Experts of a small language model.
Size: 13 layers, width 224, vocabulary 26014, 50.8M parameters.
Experts: 96 SwiGLU neurons an expert, 4 picks a token.
Below are experts of layer 8 (counted from 0) of a mixture-of-experts language model. Rows are named router (the router's row for the expert), gate (a neuron's input weights, with its number), up (a neuron's input weights, with its number) and show model dimensions 0-223. Each number is 200 + 30 x the weight over its row's rms, rounded and kept within 0 to 999.
Before each expert's rows: "mostly gets" lists some tokens that are sent to it at least half of the time. This comes from a sample of Wikipedia text that the model never trained on.

# expert 16
mostly gets: "mathbf", " aired", " Bachelor", " official", " available", " Thailand"
router,228,220,205,214,140,183,220,224,185,228,217,325,205,259,195,223,194,170,197,181,182,236,214,227,157,208,218,189,182,217,218,209,206,189,222,224,236,205,248,222,215,241,177,193,221,195,223,161,176,221,202,204,216,200,201,222,168,204,208,204,223,223,140,213,221,204,187,204,185,210,215,210,185,183,215,232,200,208,144,215,183,239,218,224,218,227,196,168,260,158,247,171,168,218,175,131,226,235,179,202,190,235,258,181,206,198,238,253,129,219,204,146,127,160,230,205,209,173,245,176,221,200,178,182,253,157,215,246,231,178,218,245,169,195,218,212,236,174,182,192,232,193,203,244,252,262,231,205,162,199,228,201,200,201,176,174,201,209,223,182,200,170,229,180,208,239,220,210,209,194,270,206,236,160,194,270,196,241,181,250,180,204,218,229,231,209,238,230,222,201,189,164,171,181,248,229,199,150,222,208,222,212,239,236,190,221,205,160,153,208,241,140,161,249,162,187,183,185,186,216,163,167,152,203
gate0,205,211,195,222,222,185,196,234,193,215,257,178,190,286,215,218,219,217,213,183,203,198,251,201,248,248,220,228,212,218,247,158,170,247,189,182,194,252,171,197,239,217,194,161,188,169,211,246,214,159,173,215,209,202,162,120,241,194,225,206,161,199,204,217,201,207,254,194,215,129,237,211,228,194,199,191,169,240,232,202,212,192,229,210,239,183,154,216,159,205,259,180,179,157,166,170,216,189,203,162,202,170,191,196,183,231,267,192,154,165,251,212,207,141,212,153,244,165,203,180,227,209,178,163,163,216,218,201,196,210,191,220,196,191,202,192,236,163,212,223,241,197,252,185,240,196,151,159,216,170,164,188,260,139,157,215,269,175,201,202,188,240,174,182,185,228,224,210,168,201,176,252,225,183,206,143,173,171,157,229,222,223,218,213,163,210,175,151,207,225,194,193,215,184,190,190,120,254,231,219,229,190,208,206,159,247,238,175,167,228,239,205,179,251,181,189,185,217,239,233,174,198,184,229
up0,193,202,201,156,203,199,147,215,251,183,255,169,261,178,202,148,242,238,191,165,209,174,212,175,225,200,243,220,227,202,191,188,232,203,166,204,219,184,208,204,191,247,203,188,194,181,215,233,224,221,189,209,242,216,213,230,198,177,225,181,247,260,195,182,231,214,184,222,147,186,203,247,210,177,200,198,180,151,199,212,240,165,178,184,204,190,187,245,171,245,150,215,202,216,224,221,220,228,200,256,192,197,234,140,193,181,204,167,224,182,173,215,247,195,181,183,162,204,187,232,176,208,175,188,251,151,209,218,222,206,156,209,214,143,151,207,203,209,206,213,190,282,157,182,144,235,183,173,198,151,226,255,192,205,258,164,155,230,183,205,121,210,245,159,221,215,210,224,200,218,223,259,211,230,198,157,172,197,189,250,222,184,217,174,201,193,176,229,168,171,262,180,192,142,213,240,205,223,233,208,195,279,174,171,193,123,222,163,169,196,208,196,213,160,207,202,215,219,191,255,263,220,225,254
gate1,118,254,235,229,228,180,237,222,182,203,200,166,159,208,244,249,177,222,173,227,241,188,196,202,263,248,208,201,171,185,220,244,193,139,222,237,159,206,173,232,209,198,173,232,185,160,161,161,167,225,225,129,189,212,269,170,214,218,247,121,228,181,146,211,201,213,215,202,189,199,257,241,180,194,198,219,164,253,202,178,263,183,204,174,212,220,233,176,225,190,206,202,143,160,220,198,230,234,189,176,238,213,148,195,215,196,183,201,195,219,169,199,185,201,250,163,226,194,220,221,247,168,174,161,227,228,191,230,180,168,210,203,172,228,190,190,215,157,185,203,185,199,176,198,213,173,194,262,200,212,214,224,190,218,228,265,228,195,219,228,197,150,193,230,241,205,191,170,178,168,216,183,203,165,142,212,196,244,202,250,219,205,253,209,209,229,160,171,154,235,146,194,175,173,204,158,208,267,212,226,204,203,176,196,195,177,240,139,201,140,192,185,206,154,192,173,181,210,168,177,240,182,224,184
up1,203,186,173,189,202,185,178,195,153,199,225,169,169,186,151,236,189,191,247,198,177,228,234,233,166,270,192,175,216,191,160,208,172,198,229,228,237,203,195,254,177,220,165,196,147,196,195,225,188,180,172,167,147,257,196,205,197,234,242,176,154,219,200,208,174,212,166,182,229,218,193,236,235,235,160,179,136,179,223,220,125,205,204,217,214,219,185,168,220,176,209,177,188,217,151,228,177,213,214,146,249,165,201,239,201,175,248,209,279,164,179,194,246,188,212,237,219,177,239,146,216,214,195,175,215,237,275,186,224,195,196,207,167,225,235,237,196,189,151,203,216,212,163,215,208,163,255,191,207,201,201,223,186,172,215,254,213,207,178,232,266,157,218,221,228,211,165,124,208,193,163,207,196,181,227,142,287,178,189,198,205,207,166,201,210,199,216,187,187,175,177,166,208,188,218,211,217,229,149,194,182,217,161,216,174,222,183,168,218,182,225,178,192,211,256,202,162,128,140,240,206,201,190,138
gate2,202,209,206,202,158,229,246,171,273,267,219,188,174,223,175,201,203,172,148,238,193,154,204,205,209,198,224,237,207,181,240,218,238,252,202,192,188,202,219,207,210,234,262,206,184,196,157,249,200,213,209,230,203,199,141,207,230,250,166,189,143,222,201,204,203,244,249,210,207,224,188,221,167,133,183,186,225,195,153,213,248,193,220,171,232,173,234,183,151,201,151,251,181,219,178,253,216,249,165,232,216,197,170,189,182,219,175,208,175,196,188,175,181,203,221,187,160,194,167,131,221,213,177,123,206,189,234,172,160,162,188,267,247,228,154,199,205,204,213,185,153,148,241,261,228,213,201,197,216,183,247,222,200,157,188,151,153,196,200,230,261,190,182,214,182,166,223,196,197,170,216,241,267,213,175,226,219,180,199,200,159,195,184,203,146,182,184,223,192,219,191,172,214,209,164,243,176,224,228,172,201,218,203,181,160,228,192,208,223,264,197,155,222,214,222,187,233,221,226,231,222,264,201,236
up2,258,155,238,202,183,217,235,175,210,234,221,165,198,168,182,123,186,187,185,211,217,222,152,163,206,217,221,170,223,193,181,226,217,198,194,182,128,254,221,183,203,207,275,204,138,236,185,161,177,239,196,236,174,242,239,242,220,208,192,164,191,223,151,167,164,229,256,200,210,229,173,190,207,188,214,176,181,196,182,186,213,202,203,198,184,199,247,188,215,207,181,242,219,233,221,204,211,243,219,233,207,193,186,226,209,247,242,198,214,259,204,177,233,234,255,148,200,198,181,200,198,213,212,134,211,193,194,142,235,259,226,182,223,224,202,186,239,164,185,166,167,161,243,146,228,217,212,216,194,241,267,193,186,197,182,151,213,195,184,174,179,206,202,195,196,213,226,238,221,199,190,159,198,206,158,210,227,231,214,159,146,239,196,163,212,189,188,187,243,236,207,203,155,237,171,243,199,197,205,168,170,255,224,154,162,192,120,225,199,168,230,228,242,236,225,138,150,155,161,211,228,170,220,211
gate3,121,204,150,220,199,189,264,235,193,176,256,231,195,213,188,167,154,193,225,171,216,214,179,205,175,230,198,198,200,217,157,203,201,218,188,209,237,227,208,250,240,145,177,188,182,220,206,165,162,259,246,170,233,145,145,197,257,230,196,214,265,191,224,262,231,206,167,189,180,203,202,167,239,183,240,201,174,236,185,268,227,175,253,235,245,212,176,174,205,191,206,218,204,164,193,215,219,177,204,246,206,180,172,211,204,182,207,199,207,169,150,215,176,202,239,171,205,155,191,196,199,173,171,153,238,185,234,238,224,244,178,258,216,176,182,217,208,167,224,185,157,202,258,127,148,184,216,231,200,231,240,171,198,170,203,196,184,190,209,238,164,264,288,207,215,172,185,251,234,194,219,212,172,187,288,176,231,184,194,233,212,186,239,225,196,188,187,218,199,178,203,142,194,202,224,180,219,200,211,195,228,204,200,156,219,211,169,250,167,184,159,202,176,237,185,207,235,219,186,198,200,238,217,219
up3,197,136,201,190,159,186,200,169,176,218,162,203,198,157,185,212,234,216,223,161,221,188,232,194,233,193,206,198,177,195,201,181,195,201,180,245,131,187,195,198,206,252,269,204,187,207,230,206,213,193,192,189,200,273,161,278,216,224,187,324,243,164,225,132,243,173,140,197,175,159,159,184,220,244,223,166,224,223,208,206,171,148,205,234,208,189,216,223,238,215,196,184,207,255,210,214,224,217,211,192,140,238,250,178,146,176,200,241,188,176,190,219,184,179,204,197,211,157,209,200,191,162,188,200,168,222,242,167,178,214,215,204,218,238,160,172,188,207,237,177,191,218,140,216,225,202,213,163,215,155,181,192,211,209,135,216,205,207,179,174,233,160,192,200,212,227,158,226,170,171,141,155,206,212,234,200,193,207,214,195,238,205,207,227,199,189,222,262,219,178,240,210,177,245,205,214,187,189,213,243,240,210,170,200,175,202,173,172,150,219,157,206,213,290,175,165,153,219,181,185,203,198,225,147
gate4,228,197,236,184,216,140,199,221,245,214,201,229,211,176,152,231,275,219,228,220,217,210,232,206,215,235,194,229,220,205,200,195,208,264,216,206,182,186,202,182,180,238,187,190,199,227,179,194,197,192,193,175,225,190,167,187,178,171,218,213,236,171,153,181,257,194,186,174,198,190,152,248,211,215,142,194,215,265,171,168,247,207,223,147,176,239,229,191,162,190,256,193,146,160,152,168,202,210,196,164,220,226,189,251,165,211,177,143,147,147,195,206,231,215,201,200,177,154,187,210,238,260,196,192,224,190,222,219,189,167,198,189,221,196,236,234,160,148,167,190,240,199,181,171,183,215,205,177,134,195,264,209,166,177,172,182,180,239,229,211,191,152,250,179,218,269,242,259,248,251,142,196,158,235,182,192,232,177,167,214,189,206,191,190,208,165,217,177,233,214,211,152,191,189,195,159,175,226,179,210,236,198,248,194,246,237,206,218,138,212,149,236,179,199,223,160,165,227,234,189,204,155,220,182
up4,185,179,136,201,190,169,238,187,152,165,178,206,209,198,174,248,262,206,209,208,174,216,193,209,200,207,154,200,196,195,177,166,230,198,235,201,167,203,243,206,152,184,231,209,204,235,158,222,185,191,216,189,224,185,196,205,192,212,201,192,166,244,205,203,160,271,254,145,199,196,190,228,185,205,118,198,276,227,142,240,177,210,193,195,181,204,185,210,213,192,222,166,237,157,215,210,157,247,155,192,213,184,222,203,247,132,246,220,224,209,198,245,149,214,233,153,198,164,232,235,215,163,146,227,221,213,256,165,219,196,197,242,153,205,208,240,219,172,228,223,225,228,235,213,170,171,189,196,183,209,199,236,153,160,172,175,189,156,204,175,221,195,178,231,166,197,250,186,229,241,145,195,199,169,220,219,179,240,176,133,242,210,183,178,215,138,173,212,233,164,204,189,175,202,216,221,146,208,212,202,196,173,129,147,160,251,222,188,165,178,154,199,198,202,257,218,194,168,216,188,242,195,237,178
gate5,195,194,220,208,176,172,235,193,177,204,158,177,230,225,200,191,224,190,218,216,158,188,195,255,217,230,184,131,172,258,164,184,244,234,204,205,138,260,192,186,187,169,195,222,151,218,165,147,215,205,175,130,238,138,190,231,232,194,171,208,176,204,146,191,189,184,201,202,199,218,173,190,195,151,269,200,249,228,178,186,168,240,248,209,179,209,202,244,214,212,251,184,214,215,172,207,196,156,175,221,190,244,219,186,176,189,214,176,170,224,223,264,151,237,237,166,217,203,210,220,164,172,231,256,201,209,177,221,159,166,185,226,229,214,210,196,179,198,192,191,242,273,185,259,221,219,186,277,208,247,228,221,208,233,207,154,202,196,221,204,182,143,179,204,191,205,195,220,225,189,241,211,177,196,124,197,186,200,156,223,162,195,236,137,265,238,224,128,180,217,192,190,219,162,244,217,203,217,197,200,245,211,197,181,163,178,221,206,213,178,246,224,210,189,163,213,201,222,244,203,224,229,181,251
up5,207,257,207,223,221,168,238,166,180,232,213,201,202,180,222,226,213,208,174,193,210,205,181,199,178,195,206,254,177,157,199,187,197,186,210,278,248,149,236,211,198,197,202,210,251,176,204,195,127,159,157,160,175,165,213,219,223,178,214,167,228,223,219,183,207,214,147,252,175,202,198,177,201,120,184,204,240,195,184,152,152,201,212,175,199,193,172,153,212,133,254,174,193,211,190,174,200,232,174,220,280,232,194,210,170,207,178,228,223,217,243,160,227,187,161,180,205,166,169,182,268,224,227,233,188,149,193,191,218,236,199,153,226,222,193,175,261,196,226,191,160,179,229,182,124,199,169,227,178,156,240,213,184,222,223,254,167,235,207,175,209,226,175,182,220,217,180,223,261,189,263,235,192,140,237,185,211,176,234,183,204,214,209,237,188,174,202,186,198,220,251,159,188,153,200,146,143,201,159,236,198,228,203,221,220,155,222,239,187,204,205,216,197,194,252,249,212,174,229,213,173,205,173,202
gate6,254,230,160,137,182,138,211,152,206,187,185,249,151,134,199,182,203,239,164,190,204,205,167,192,172,191,180,189,191,191,149,208,234,185,200,248,181,203,186,193,250,209,206,171,172,175,244,261,172,178,218,155,244,247,202,181,180,182,225,246,196,170,222,226,182,216,185,99,225,167,189,211,216,168,209,190,229,215,183,185,214,188,193,165,197,206,186,153,184,199,203,220,189,130,222,189,193,180,157,162,168,170,122,165,188,253,184,167,207,208,273,228,204,175,191,250,183,173,226,213,247,157,183,190,271,172,225,227,155,185,179,242,172,224,195,279,189,200,145,186,202,235,204,200,231,212,190,256,199,181,232,152,198,179,134,178,193,141,243,249,176,233,235,169,175,242,190,225,183,204,220,205,186,159,174,176,206,231,151,200,224,201,236,141,197,199,239,219,226,214,208,186,183,193,195,234,206,226,215,206,187,205,219,203,195,178,254,232,192,209,193,181,167,195,217,189,198,211,190,193,228,222,177,221
up6,222,214,203,210,173,186,195,143,213,164,196,155,122,179,178,237,164,155,206,193,214,229,161,191,169,204,157,217,237,277,189,178,185,186,211,168,200,254,182,176,185,215,215,210,184,153,210,250,196,158,205,202,240,178,226,146,217,243,191,231,200,187,187,186,180,194,251,174,185,148,122,214,251,215,230,209,257,185,182,158,140,191,195,186,188,162,182,192,196,195,196,183,158,215,247,183,244,195,186,232,215,206,181,155,118,180,224,155,218,181,191,199,183,156,197,235,207,178,214,220,229,195,200,153,247,177,221,220,164,255,182,188,172,210,220,222,188,237,155,187,152,202,244,193,180,267,206,225,179,199,171,214,177,247,185,158,193,237,214,230,197,202,221,178,198,274,132,169,188,129,195,225,189,204,111,237,175,163,189,227,234,199,178,172,203,190,183,164,224,176,213,178,202,255,197,170,201,215,188,221,176,160,199,226,176,212,210,248,183,205,180,217,227,203,192,247,183,176,215,246,226,223,218,204
gate7,188,140,173,222,180,181,247,227,186,151,224,204,168,185,214,251,172,208,176,220,153,262,226,171,223,223,207,187,242,250,216,205,219,177,208,257,235,180,248,233,219,189,214,213,191,222,168,177,160,193,236,195,187,200,217,257,161,173,249,219,182,218,209,273,201,157,239,180,226,192,241,193,233,194,189,258,188,225,207,220,201,220,214,179,211,159,193,163,147,134,179,176,171,235,204,213,229,248,188,216,152,191,184,172,232,234,148,229,215,180,132,189,219,232,168,188,138,148,209,226,232,195,209,191,221,181,247,248,184,224,192,240,174,206,182,252,239,192,244,165,241,234,277,173,192,189,169,139,165,219,197,193,206,243,203,185,170,194,217,191,224,179,208,152,227,232,217,207,191,154,241,204,221,219,243,204,197,156,180,214,201,216,152,220,210,184,234,197,250,174,208,164,146,178,204,188,172,253,220,207,205,198,214,175,239,227,208,163,196,214,157,207,237,174,189,236,196,196,194,162,247,186,151,234
up7,274,96,199,215,190,139,290,194,190,196,218,197,147,201,163,245,128,195,209,244,117,158,180,172,217,250,195,229,220,243,175,186,204,152,239,215,215,213,207,277,206,187,228,165,177,186,166,205,199,187,211,194,239,210,215,199,196,167,171,239,164,217,245,220,196,196,222,162,217,191,228,201,228,220,238,201,171,234,217,218,158,213,210,197,216,202,220,163,220,174,233,195,196,212,197,223,250,216,166,164,204,214,119,229,225,221,210,189,188,169,244,168,188,232,156,237,199,193,179,204,189,205,198,211,204,175,204,227,193,202,207,233,212,221,203,250,206,198,236,174,200,258,270,172,205,178,190,191,221,185,232,185,221,251,173,228,238,170,190,211,204,212,205,211,192,169,215,197,176,166,175,195,242,190,173,183,212,193,180,210,219,182,185,211,169,209,224,166,173,156,241,158,200,206,223,203,214,242,235,186,209,206,220,189,229,189,199,210,245,209,157,201,220,181,245,212,222,195,145,224,267,206,105,123
gate8,193,209,177,242,255,184,215,141,161,250,234,207,177,196,241,230,166,207,229,210,205,189,167,231,240,201,228,120,184,202,171,211,150,235,186,241,172,230,222,202,189,241,158,196,193,223,186,237,233,167,159,169,220,199,129,195,198,181,172,155,230,151,184,191,227,227,221,207,198,198,185,173,222,159,176,127,252,184,158,207,204,210,192,177,182,171,221,228,198,145,201,149,190,178,178,240,163,213,188,201,170,149,173,197,228,269,207,236,148,237,189,224,170,191,185,218,212,158,250,217,183,215,195,225,222,216,223,218,218,166,204,232,225,216,206,241,201,173,215,234,254,231,157,241,201,191,216,217,151,156,227,207,240,167,156,199,157,260,231,122,180,205,215,226,178,191,247,192,208,157,221,243,240,140,189,195,206,183,234,159,255,208,224,238,205,235,189,230,290,154,212,198,204,191,238,216,203,195,174,175,202,236,165,197,213,228,216,190,214,209,216,155,209,195,179,197,188,188,218,189,223,211,198,238
up8,239,268,228,205,178,213,225,185,196,182,265,203,210,182,177,167,208,214,217,232,205,258,167,256,245,189,209,228,228,216,243,175,222,210,229,158,122,256,202,172,231,216,189,129,214,201,242,243,223,211,200,160,254,223,209,155,219,169,247,215,202,149,230,169,179,117,138,207,211,231,207,234,236,195,187,232,180,195,178,223,172,238,198,177,230,233,155,178,223,211,217,159,174,138,197,211,204,173,193,225,226,235,184,190,208,254,244,190,177,240,191,228,165,196,239,146,220,221,193,196,187,160,195,194,254,226,195,198,203,167,177,212,216,259,146,147,169,179,229,244,201,205,238,180,190,179,170,185,230,193,222,197,208,175,137,172,196,257,228,189,219,240,239,150,206,211,164,210,217,230,188,256,192,182,218,164,226,206,167,196,211,200,223,182,198,241,188,259,262,190,224,266,206,228,206,206,197,206,217,231,218,231,177,173,206,216,202,208,190,249,224,181,199,162,195,202,203,173,215,195,250,196,213,171
gate9,199,196,208,168,202,150,245,222,208,169,253,176,217,226,223,218,152,263,149,189,162,219,222,214,160,169,137,204,186,228,256,250,193,250,171,191,207,175,204,233,177,247,228,177,220,182,177,173,205,175,184,173,236,183,185,184,177,202,202,199,234,152,208,213,197,248,166,138,190,173,193,247,196,157,254,208,181,192,193,190,228,209,226,162,246,195,202,190,207,206,165,163,175,187,143,161,209,191,173,237,201,238,210,201,235,211,229,180,110,217,147,252,201,198,162,209,164,168,212,193,214,212,206,210,214,170,210,208,209,169,262,192,184,246,201,150,171,255,236,196,212,172,173,200,177,243,215,245,226,235,276,199,203,149,202,231,182,191,135,200,183,222,227,226,194,211,172,202,161,183,219,219,214,165,255,248,198,224,136,207,172,215,171,186,224,190,204,175,212,213,152,168,195,155,190,202,224,198,210,159,248,151,218,246,143,214,197,206,180,209,189,181,169,152,199,221,198,237,183,212,169,173,161,262
up9,213,211,221,148,195,216,211,205,172,237,175,190,217,199,222,217,184,193,216,161,194,237,209,196,186,232,192,245,241,168,202,205,216,244,229,144,155,228,229,210,164,178,189,254,232,210,227,183,175,252,233,186,244,181,189,184,200,172,194,240,195,141,182,131,228,121,200,182,196,238,224,219,184,181,201,167,236,239,197,204,243,223,187,214,222,146,157,169,212,171,218,198,200,185,235,249,168,192,194,260,175,211,157,228,183,240,220,249,167,214,237,151,214,226,234,169,169,231,206,190,203,168,184,210,196,212,215,196,223,205,180,211,161,229,264,213,192,243,179,227,229,225,186,193,241,192,202,220,155,200,249,191,234,214,192,189,214,190,189,249,220,215,215,174,198,152,205,189,234,168,233,141,185,151,221,193,196,273,226,177,202,167,280,194,134,177,196,212,256,193,204,170,193,221,232,216,226,144,223,181,246,210,175,214,241,220,221,171,240,224,140,201,195,198,182,141,197,181,172,293,210,190,161,240
gate10,199,241,181,218,192,121,232,256,169,225,190,268,206,217,164,174,201,178,220,191,203,248,196,222,225,222,209,208,163,212,180,124,202,219,197,244,185,245,209,209,251,182,128,231,183,175,199,203,163,162,217,192,209,278,181,243,168,263,193,221,255,231,169,186,213,202,204,200,178,202,221,157,192,180,223,234,146,172,173,175,200,221,204,225,219,154,160,196,225,221,171,180,197,208,211,203,191,201,167,227,184,241,170,200,178,195,203,195,161,223,223,207,163,207,228,190,228,221,200,205,227,212,172,217,115,199,174,245,212,215,198,271,191,192,235,181,233,186,245,176,197,207,196,235,208,243,183,222,186,253,188,185,228,241,209,205,205,245,214,214,181,191,250,275,236,167,135,206,237,243,209,264,165,181,114,150,164,215,191,199,165,161,212,168,223,196,216,183,185,134,233,206,197,200,179,208,165,158,185,192,209,176,226,192,169,198,172,193,216,194,177,156,238,201,179,175,170,179,178,162,219,216,146,221
up10,225,168,261,158,238,258,157,222,224,192,198,156,167,204,153,240,219,222,225,169,204,194,240,196,174,271,158,178,229,180,225,287,244,214,203,182,210,210,210,194,234,241,197,201,195,206,151,201,212,183,239,225,233,179,188,158,167,215,222,210,168,208,260,192,242,184,261,195,193,171,215,179,149,213,221,260,309,204,137,160,155,242,199,225,208,181,195,205,150,229,211,204,222,176,207,198,155,180,198,264,192,204,209,202,205,221,185,237,189,193,252,215,209,178,192,204,167,198,179,237,199,171,211,206,208,244,194,244,211,243,254,193,180,218,207,211,193,135,222,203,185,232,187,159,226,179,204,207,195,177,220,119,281,218,231,219,188,221,209,194,170,175,187,186,178,176,227,177,246,242,180,212,194,183,201,213,210,236,182,233,168,195,198,174,153,183,271,177,195,230,189,192,210,188,241,187,177,183,268,196,229,203,204,216,205,201,230,228,231,237,175,181,183,224,235,222,187,243,192,206,259,206,210,198
gate11,202,198,201,183,225,198,256,204,192,195,201,206,134,155,237,221,191,158,183,168,182,264,207,294,199,247,222,183,244,202,239,223,201,200,212,199,191,192,227,219,212,184,236,183,151,226,202,183,184,231,206,162,148,200,178,187,220,209,191,203,237,200,170,215,182,208,171,238,184,219,204,279,246,135,191,264,176,251,177,143,213,217,197,282,227,192,182,201,217,156,194,200,195,181,226,207,196,141,148,192,240,229,235,194,170,236,173,202,200,179,241,190,166,179,232,228,182,162,244,203,190,222,161,217,242,215,212,195,187,251,256,180,151,144,164,260,210,219,136,143,185,224,232,207,229,242,212,217,229,161,230,206,230,190,139,206,156,177,197,209,248,218,206,175,208,229,171,180,197,201,213,231,214,243,157,197,170,237,190,175,226,168,171,159,214,174,179,234,198,182,219,182,201,186,209,145,163,188,197,167,233,236,189,147,212,176,148,213,189,218,199,167,196,178,235,189,155,195,174,172,166,219,202,220
up11,197,170,241,168,211,227,256,240,191,217,273,224,216,166,207,183,177,179,214,145,182,217,194,187,211,207,176,216,211,249,214,190,213,222,197,136,231,220,201,172,214,194,142,225,170,197,165,202,197,193,205,211,235,161,225,232,167,203,231,216,207,200,191,199,190,234,175,199,244,216,234,150,180,151,179,201,183,215,217,210,206,171,275,164,172,204,189,215,258,216,250,216,197,253,174,145,212,260,226,217,291,158,191,223,156,224,181,245,191,202,184,193,212,226,154,178,204,276,194,210,222,177,221,204,209,208,197,196,255,218,221,179,198,162,209,141,223,232,195,209,208,208,204,202,199,224,165,200,187,195,189,183,174,226,178,203,193,117,167,189,163,216,161,222,194,228,231,252,210,206,178,214,208,171,199,202,177,179,210,127,215,151,210,195,253,225,177,188,154,195,228,236,243,173,204,192,219,222,206,205,234,186,167,217,235,249,217,122,141,168,186,196,136,216,228,181,141,208,200,171,288,210,209,181
gate12,193,234,187,190,162,246,243,213,146,206,185,236,206,179,231,189,189,201,161,152,195,197,183,252,167,238,283,189,180,218,198,190,169,190,210,237,197,239,190,172,162,191,172,247,160,134,209,219,145,205,183,150,246,229,198,242,183,234,199,201,174,200,181,201,196,198,230,180,196,204,187,234,198,186,240,241,193,247,182,217,238,210,228,170,141,223,184,221,197,170,203,163,223,216,201,218,209,188,161,196,223,240,217,219,204,191,221,213,199,216,213,192,165,195,224,202,168,242,196,176,219,194,201,202,155,240,238,270,202,163,165,205,135,161,168,174,219,120,209,161,257,189,200,161,243,204,211,245,184,167,247,208,197,239,235,204,242,194,199,201,200,188,246,175,168,232,184,220,174,216,163,218,152,159,223,246,206,222,216,269,180,182,209,148,162,227,247,188,260,201,138,131,180,204,160,173,216,200,235,199,239,228,197,191,176,213,211,187,178,233,234,223,200,222,198,242,183,203,169,231,170,223,153,273
up12,211,162,212,111,160,199,128,220,191,194,188,155,174,200,176,164,210,195,220,183,208,181,234,224,190,200,196,177,227,161,208,152,209,203,195,244,213,163,207,174,181,204,167,202,168,193,211,196,231,153,214,206,189,187,177,138,212,178,178,193,268,213,210,229,211,162,234,196,214,257,189,130,215,194,185,249,182,184,214,182,222,200,219,159,182,223,217,180,212,156,243,230,241,180,189,257,237,209,212,164,206,154,210,232,206,265,249,152,214,287,206,201,251,179,234,169,200,235,243,189,220,181,160,230,179,169,219,232,168,178,189,219,225,207,240,192,185,164,201,151,223,199,190,170,207,186,193,203,250,237,170,199,175,202,227,201,215,211,193,221,209,161,180,179,170,184,262,154,220,171,167,148,196,214,167,171,187,188,207,147,188,229,225,117,222,194,237,133,236,243,206,190,243,160,191,197,181,211,235,213,257,185,236,147,199,236,128,224,195,179,173,160,182,212,215,170,156,182,178,205,178,217,193,182
gate13,184,170,196,212,245,187,189,222,206,215,185,164,182,199,194,265,189,182,226,165,176,179,217,186,217,143,196,210,150,208,195,250,179,184,238,188,189,252,207,180,201,163,151,242,172,219,213,183,225,173,225,196,195,244,189,216,199,227,207,184,206,204,226,222,190,222,207,262,249,174,183,178,200,204,195,201,195,207,171,189,183,201,181,272,189,168,204,171,218,153,154,196,150,229,190,171,193,165,133,196,184,182,211,197,260,212,220,178,222,257,217,211,189,196,280,184,184,222,241,187,240,166,168,203,199,209,169,196,226,184,195,195,120,193,236,202,245,200,199,168,176,165,140,169,216,250,233,206,141,240,187,222,162,180,214,227,242,197,189,174,216,176,238,226,177,206,168,247,197,184,214,208,182,165,192,191,209,223,236,196,212,190,237,183,205,182,134,193,161,189,226,235,206,168,155,196,226,292,176,180,198,193,257,195,157,288,240,112,214,229,232,142,231,186,197,233,220,229,213,226,187,155,208,158
up13,178,201,205,196,158,242,208,181,219,202,198,176,174,177,153,194,195,226,252,195,195,190,209,155,218,215,243,231,192,246,213,130,166,202,192,151,230,238,179,224,208,199,169,157,219,222,231,217,218,228,196,184,201,235,198,231,156,205,147,234,215,221,210,203,151,175,178,218,219,202,209,244,127,208,195,220,157,187,257,178,223,199,185,177,172,202,239,205,155,217,202,219,189,222,200,182,236,211,217,212,182,180,181,180,213,220,181,195,247,235,224,208,183,236,206,206,111,210,237,282,209,254,159,226,154,148,201,217,224,177,196,261,194,204,212,165,158,185,263,257,183,218,243,190,214,227,200,138,267,201,158,222,188,208,167,250,160,199,236,241,199,240,208,220,183,205,194,147,194,200,219,184,207,245,190,200,179,204,177,230,144,198,198,164,222,179,185,208,178,141,158,203,218,209,207,183,183,247,225,167,198,245,142,223,245,203,190,216,225,271,230,225,195,186,150,218,220,133,198,151,224,178,159,195
gate14,176,190,220,199,262,170,166,195,184,179,227,157,220,114,167,199,267,206,199,200,203,212,229,265,231,189,184,174,216,187,212,232,225,181,243,189,203,146,193,222,192,187,203,175,257,198,155,194,125,178,215,174,238,193,206,229,164,178,214,173,161,226,233,221,236,215,220,205,223,229,212,214,198,233,225,211,174,159,177,107,154,210,173,184,212,205,182,194,217,219,163,244,191,218,182,245,172,195,222,177,143,216,195,220,244,170,248,221,167,241,131,200,198,101,193,236,208,239,179,181,218,167,155,209,225,181,177,235,235,217,218,229,227,188,188,218,197,261,202,228,234,242,213,220,221,218,191,193,187,155,265,207,139,203,183,200,200,259,181,229,149,195,223,175,201,186,167,179,154,194,205,170,170,193,253,215,163,236,159,232,200,193,224,177,176,152,197,226,188,209,211,149,183,221,202,197,171,196,186,217,191,212,244,237,207,211,164,176,235,231,200,232,175,253,197,200,177,171,144,204,215,233,176,200
up14,216,207,167,150,195,132,195,267,240,197,215,247,211,209,180,216,95,187,181,189,204,221,189,226,205,203,214,184,239,199,215,233,221,214,200,206,106,268,208,188,162,221,193,203,211,183,210,167,220,210,225,159,231,217,194,175,198,214,195,171,207,203,171,184,211,216,222,148,197,281,247,192,123,267,223,221,184,197,229,190,222,164,170,222,203,191,187,197,212,234,233,213,191,212,227,237,208,205,176,193,154,139,243,235,234,242,187,194,190,212,198,273,227,185,159,217,181,199,184,143,289,187,177,167,242,193,208,205,185,201,217,192,236,203,178,193,191,195,194,175,225,166,224,171,195,258,166,183,214,211,208,238,199,188,199,220,195,170,201,186,133,249,219,201,229,222,231,168,253,176,162,240,161,183,181,198,185,168,235,202,179,150,230,197,207,210,142,195,248,243,213,223,210,197,216,180,178,165,188,150,208,267,172,193,222,184,245,225,221,184,210,197,153,224,202,215,166,190,195,174,219,219,154,239